config = dict(
    num_hidden_layers=11,
    hidden_size=160,
    moe_layers=[2, 3, 4, 5, 6, 7, 8, 9, 10],
    optimizer='soap_variant',
    max_steps=8584,
)
Below are experts of layer 3 (counted from 0) of a mixture-of-experts language model. Rows are named router (the router's row for the expert), gate (a neuron's input weights, with its number), up (a neuron's input weights, with its number), down (a neuron's output weights, with its number) and show model dimensions 0-159. Each number is 500 + 25 x the weight over its row's rms, rounded and kept within 0 to 999. Numbers have three digits each.
After each expert's rows: a language model's description of what the expert responds to; "comes before" lists some tokens at least twice as common just after its tokens as in all text. This comes from a sample of Wikipedia text that the model never trained on. Tokens count by the router's weight.

# expert 56
router:484506483511475490443485511503483491502490496538515510537545492512468473490474472452461470465518501502490488473492501493506485495499507524544476488449526501515523505523456459477513467551494488502537493458471495498500489475499496491516531509509462501494447562476453444511477548505554544496504517478518535452462493512541492499510497493465537503507468495483490495540494501495516468484528510490469479458469533513507498513512515505526510473500506501508474528519440521475468495458489473
gate0:520473480495495508467500503469529536526460498505469531498464523522471482500525496522488491475526589513539451469482526483513490516523461447506492491514498504513549501488468496478516501534487488524473543534503483536468512489488477529499483479528486508482492537475459458494473522512527523481472491479481536501467454501526522518526511493500551478479478517492508472512534487526474513498568497502504453475508496473502499476499523528456501534536509490537521489498515481466500449486476488
up0:515519486486480512509475485488483511459482497486469511495443515515517443530458506495495505530554518464468446478477504476507475453530445477498492514504526546518511482494474523527541512533514469510491486560485469462471480506480451518494469475515510444470491475498489456546508527512512510490474504506497514508487495486511538536518497478491544513492488491523514469512544451515488504509516506501470514481500507487475493469490506524523530511503541475504558542493489468464498524503474467
down0:495486473480493474476541489510473511484494501438497533473473506504528470492495528486505457481508525544494506510509482474466495523471522450521512489499483477521529540482556518508481472538484495479526447473474486515495472533491512487521558476487470436494490536473513518532495516543481514478547521448425526478528453519515496492500511488504525477490488500488502518523493515503515538505462519455507495501457520505476507512468489473546488492528492518521468510494538515496483484490467487
Description: Line breaks and brackets. Line breaks after headings, list items and sentences, plus parentheses, dashes and semicolons that begin or end list entries.
comes before: "-", "|", "| ", "The", "==", "- "

# expert 60
router:481493508489509520501525527517488484506486539491504485535496475527532472531451513475515520545526489506494507457468551472466521532489515489479475467521512533476520508477492475509527493481512498557503465543482495513504503473471496516460494471446462549532497534522532498525488527507529482522483504481538478490477511495497480509489515530495468523510521476500506452487544517486496451494547506470442460487544471510538495499535484527535491538459552511533518507491505491534500495511467497
gate0:495535484483496491499513479554468502519513501503530474497560538524515500533452502507538502465522503481508474487553501524497485530474551532506532509522525503556520515515520530521540520510522459438504514481485511474468501529465465506532516504530479488511491500478503475503464485521493555475478506502509480491434475491511508508536521495493477508472511496525502511443534478476490484501473496513531476542475494483472491438525500514506510498488476442496451488504491477532526523521501508
up0:500492534546520514514503504509557473514496454515503509547534504503520489469510491461466479516499529540497486509470489493559526429500473517499467498494507507498462480520528492514494494493501507495518458481482518490481499476508541516483473499505510489469471518497467484482499486502489459467528551537491515537530487490486505467460466418473500513489491518454546496533500499515496508467453459472474548475499493484505494536505521509493467498535490515475516529503457530504470497471537495
down0:511517461534518504492478556506515525538522515552502491525482522490502509527512482527482497505523489521520545480528508473515492496523544536462469516523533495490490505486518505503503475512496478513502489515473483481531525506488567489472489513481503494476524508428471480489535557531523480501496494484449485532501475506504517512473490508510471530468459479522526506555461519495513475495506490509499464456528462483475486472482521454483536499500478447526480485517511482540435507471526484
Description: Commas and table separators. Commas and pipe separators in tables and lists, like Yale, Holt, Votes |, plus ral in central.
comes before: "\n", "000", " Ch", " .", " %", " Al"

# expert 55
router:498503547508488474447536529475539484476483521534493515519504474512496477470498477512507511458467450484516476514511507497503545490509528521495533516465480543484497530510509486519523547471443514515473511495496502500465479500510493484502524480531482492511499521516509477519472494598499472477476484496510526472531506525476505520493496526497483509531536477493549527528501516482515498479483537452505511483479499506491528549506526564501482491506463519536549499493483478472509526513436498
gate0:473537482469518498514489507556522526445486489540528499471467508519507498527526491518511543483483511507503472469480524518501485509516501478486500507458478505488554551479486515489529469528492517520521511519523484494460475498486504505515505517526483503501499502502504446536465508511485460456528491509530475490450504466441481499553461513525489533549516528446503490475463512520520469463490478484495483460490498499467534481508532473546490486515454516513501469472479498533504521486454527
up0:522445506494499522502497494485512486479501527443480517512477520510481498493507507470502494486499537494463521462459481491472503479500523553520464463503484519484508489484492510509481505497492495477471496510505500456530502502506477466518517478504497431474560486482508517499513479483544491503495496491505493491514489517557496510454533509507576522443503503553484478518495499494469516504578479527486510498471491471509457546486469484514520488482524447524506517491476458466493463547534489
down0:499511479475502533515488494444521446520512560488481513482497493468494538522474512503518463499491508522477528460497514480512453542486524500533545495469491526459508496523534470514526525523492506487501492508515528506511499490507447525553516480521507479488524492501475464478517517461508539438535440451514518518488507501475485549495503478469504486525476516528547492468498502478478460488492519517495533495489484461518487519529499478483484544492482475521522491461496502491499552552489483
Description: Past-tense narrative verbs. Verbs and prepositions in past-tense historical narration, such as was, were, had, made, included, released, during, by and between.
comes before: " the", " a", "1", " by", " to", "2"

# expert 58
router:499469539464517499494471532516485513524497500497480507499482507460563490481488469470499537492506502479499476496453524494436548523505501531496488506504559536500524477531509510500527499517501491535504502537480534481496505484480505442461537556448484523513540480487482499488495501530523481535464532498493518505502511487479534484507480496520505463537502479504482458503488512498481424525500529463507483448510523505500517463514482560521492541485505516539540486476497482525482501502474490
gate0:500473480507495421510499511467484525448526486515446508480514524469489473516509466497500506520517510513524481515487446492476503473546521508494450510448487506482517523497514472509477529499505486490491532495504508500534511483521503465480495503552441461504482522524482481481481507484510450474512531521470530514526506501451510493496472527511518497493468521515486508474512539520506543532452516503489510517509490550538519507448515501467514519479471540470529509484469490505460438473481515
up0:498456487498510457523474529451479518443507494515468509475523546455467458496495468486467480510512535525514506499518471519502495483556522494506455521467497505467474472457498501515513554475498476480494498520477511493525520478513510471485510519547462477516484523496520522508497538472528486485512538526509486498513497504472473476491493539494517509445453537522460515491538513520513527518455494482510484487518491533514508502468478504470541533499457514434534501515507475491458477490515517
down0:531501527481532505506532528477518523470503504476494491500514529502518476528475539494503523498543470491480518487530507517479516507491485493520480478508529477513424485464515526495503435499482468491496520504491521494475521531476550461535534501485496496491477512487486485490482506517497466516462513442471501493483537476519504474481460531480532519503459510480514431517466488461502436461486514463506494479514522590485474464486528499510502521516487528544492493511527497472486503501510513
Description: Table pipes and headings. Pipe separators between table cells and == or === around section headings like History and Personal life.
comes before: "\n", "\n\n", "0", "2", "1", "3"

# expert 25
router:492481501512466524461504529557479493534445534514508511494502463499502531453431489470475513491495526513500479482470481510542515522473536473499495515463545478461515554539534502484489491538502503515485459556495499496557518499512488474482524522530490501502484536485479507521428480507565488470507486490522507518484514497501513474529489522483484498484511474486510475509489503485498442517496525458485526460476533477507484499516502472470532557514509501482525492494486524491486515494498488
gate0:466505487490517509509527525530483493450514469516517491490505502486449507487533456495523461480504511529537466515502516554443559511523502535497514516478491471530471524485453523484512541480465461516506503543544522488490477533530526468536512531514501471499519477514491467509497496511518495473518505510507488488484528501472508485450517482469478559432524505528527496500504505510496535526486469521487512493498525541535518524490529489471550456483498535485525485500499518496537468478502502
up0:477521526512469500488512523506518524517523513517488503492541476469523466543498503492481518449526472526510471454476477465530498520466549494509478474554497512490502439514470486495521516503529541469534493493524499499501496519495497459505508486502516496573530536449546505490516512481537486447513479539483481518506517483487476480497462465517480508543511465459479499465524467507518486496518445472475479489465496447482530479513503508499472511513497483482456507491465483505531525477507495
down0:547511495511514528508500531508529493486487518485534528534513498508505464546469504539471517508500463554529521502496508474505487495490514480472510513519545507486500490506482478518513463564524485498501453501483497497516558460550480457498515464513515458489493504483464495487529562527519504510447469514484490495498541497525524513484500480499506535496492490463490412512485499513532461511513499486486487498508533480468504477525494436495490539536500487491484493520472462491489513498541458
Description: Dashes and separators. Punctuation separating fields, such as table pipes, en dashes in date lists and timelines, colons, semicolons, equals signs and slashes.
comes before: "\n", "\n\n", " —;", " ", " |  | ", " ."

# expert 22
router:473516481510490488460494535481487431494486494519507523512532486463490511496506517498473526503516479513471482492520474538503489491481528487507488490461513482516496542484479497489496486490505492533490478523491529526507496503471489458515487549508504505508523522471495495551497480495559477458492478496557460481486520502504487473460480512469491498514515511523464514514497483463518453481554510431493475497444504460522500514512500477511552500500519523471549446563481502449490531473500467
gate0:482520465500493489498454478488493497510499464508502488538513451550527501527501500493524501505515477481531458520486501505470468515486460496531523500497533473493496489506497517483528537538494543460504466551525532475496519483512541491519461472486501537487499490464490506478522537553487498556488478493442495538526482500470438477501474480490522444519486500516452495496519476484485518484548500476502461515498528546514501525502524538477544533473502506488502507505539508464528485474496535
up0:444503504479484520508489486490477527509497489486482520557478513521521470495473540487476464494506491477547506474492505438523458507498483518498483501469520489492496502481520486510549494474513541481517562502491472509480492466492476494478498473492507481531525491517523431465535485527443510492497433497455511495491500476521478513522499514512511568484534476530491486506493483475537494516471443554494513530523536529523492513520516535530471464498492488519517543505528515490487503484489516
down0:499483482446470480534486554468512519524527480536492479479535534522484495546543464491488476477484494503514470498500524490522513538489532532500497482490475482495500522466538494517527446473472514437523513538492509549499506509480548469504494512505542484517512552431517494505496517498496515489514497505477487498476507544481471500484490500494481493479498535482500527481453490484500469496500495520504473500466534505416512499537467505555497523508503500508529483518526504478504493535538535
Description: Table and markup punctuation. Line breaks, slashes, equals signs, closing braces and dashes inside tables, dates, units and infoboxes, e.g. km^{2}, 22/11/88, N/A.
comes before: "| ", "|", "-", "|  |", "\n\n", "1"

# expert 39
router:478477513530516438424472550476523474527480500507456518480518526465512489483477504502504505491454502504539469515489519514478528520468492567519540513452495515528509507512510510448498541514479491515508497486484516480546543467493536495482474496457503481534483498488498519535513514545498505472508506528529497494516499506486533484511502500530486478479554494472494506549497515478473514495475559485455508470503477499543510518528493523506515472503488458484494490471502558470487504489473493
gate0:499502505504486536510474531452544516471520514495470447496477517474517529505502535462512466508495512496491493487476501461479505466467501498483491493470494474498499489510525452487475503533464507495468519527447497485538502440474479452544472489517490519491495488525440517501499516550488487461520406475482517518482509492487501525499504498500488496484511508485499526460492534496464513507504481486493468435480510475484480477472466503488495465520504460535455527502472535490461495492524489
up0:479518452522435502489459475504487460560478499469500512538474482539536515444489537487494491527477524481482488507479532482497549491510496492477552534505527496487505500534507483483523490447545513496539544492505530508482514517522492488508545491464479466496531486510467477517519505503486503473514494485506479489490509501514475493493491534446502506514449452530482500494484473493468529503477465536511472489561501506494457514489475484546526506477486468498503479561488480490497481473508490
down0:514540488495476528520505517470504509490484489526541524519466502475556502485527466518499510481546464512496475517476490514536499483479470505512453496446506509477452514504526541582478526465499511555497537505499490489518494478473562522528480495498486510473505516506509496522499502520532498539488486467526499513482532473490516503508470500506516499499497490487558441514527493514493514505519515468486484451492491531485544518527537511515450522500425531511544480496515507503515508494484481
Description: Word-final suffixes. Endings completing longer words, especially -ure, -ate, -ance, -ience, such as in-stitute, feat-uring, aud-ience, acceler-ation.
comes before: ".", " of", " the", " to", " and", ","

# expert 26
router:467495488493463491473539511528499512496482484512501509530527510474479479467490488462467480459515505475461490479505453548513497449487491499490516516522518526544532478553440513509518501528499475506498473498494481498517498459504520466483511468434483489436518558476482479559490505484533537462498475518547558509490505508486521497498486480507485478465484474502518465467482494492487490479502475474473481499511519445483536481487494487521484494521457505508493459502470485519471525515494521
gate0:474528502524503484477524477482473494468520453497542504492438475548518541505492494480511499461500509421503494509463518483529480505496504483512489522436479542526532519539528508486515489470523515510541541496480469483503513516504575500529500494480467467536480508543500473482518507505485448509501482509482500513507524502456508487500511517444494529546463493519526501520509533521498495504471519466495511519516485515499491536468492484500488502491517548508536489514460531507460511464474484
up0:493461501476503520513445573500488455533493505481531508457518511480535478471510501538452510507493507514497489502486471496474515506480539489505461478526520520474509529508510546527494575510477480485452472495515520490483492466512480517525495500481509546536489487522496544512501468488449492503528518493465483494521509496551487484513507469496521502485569504491485451492509533472511488509507523552501470447548517485503502495496505546484473514521492539521494504467526484487487529507530486
down0:519466535511491529480464527537454489556480458513507488483489534542545471512469517519516539504481543478491449491474533427485528532493490480515466495506500521500515527552523497476548533527505480508515485538508485456523495473504520559500473494539512545525484472557510526496501497498478502511505532478537496514518510516509534527500494483509532493479495517533509463502480499509485499514483531523493530481560493483506514491491519488527528474544480502533529472524488493494511480492512495
Description: Infobox fields and coordinates. Line breaks, digits and field-name pieces in infobox lists and coordinates, such as -ouse in Spouse, ′, °W, Preceded.
comes before: "-", "|", "| ", "′", "- ", ":"

# expert 15
router:469519495495500438501507517502487485478429519501493479515512512455465449497499475437424487467505498525495461470512524518509511491547496507504509475510504509505548524513464491509503476496478516533509470462481497499465477477479509480506522503477463482497443533475499483497464502483513524497478514494549539495514528506498494478490535492466501526496505486495501507507440490488555502482526514481465442490514504509485525480513548518516500456530484479472499484509439488481484510503456503
gate0:514482496487442544504463482536530511509513509514505490500474508526504478439494472478479508497481509486494479454502497519486458526452516542516489505508526540504471504540478494494510535497486485515448521496468503445477494511457506478473509508534481450468519543514533505531483491503504448459482471516521504502505440510501505537472477484453515516478489489507497464502493499503506526469527466504537473493487488511518519444492527486499491519443473510545547455517477485485498491499500459
up0:493528447535497491515502448498487485514510499528483485520495495526513506526476484478493568459522517461478501470515508505499487466514449536510464512470486527529544497508459517518534506467529511542501501470512496466507515504498480528496462502475482446480512497453525484509484527504531481485532526493471500485502504481474520527508495459515500480477516510489509535459485502520468534513472479475495494531498539471459518454492560503475572509468471495478505512509506482530504481547501448
down0:544521474503533502532503471444487518512479497550486479521525558499491506507502479487534510488493507503495472472510546558493499469498550500507511468510498479526524469519488501514496511474507480524493498538515536479517495512497509497540441507493506501464468469495522480498492541488527477497503513454492525482508510494442526491509510477510514537509458518514476445476536473548440470536538494517504513489512552518499459492522520489449525496503504492473489482550510449512485525526486503
Description: Line breaks, year digits. Line breaks ending table rows and list items, and digits of years after "In" or in tables, such as 1-923, 1-94-6.
comes before: "-", "|", "| ", "- ", "9", "8"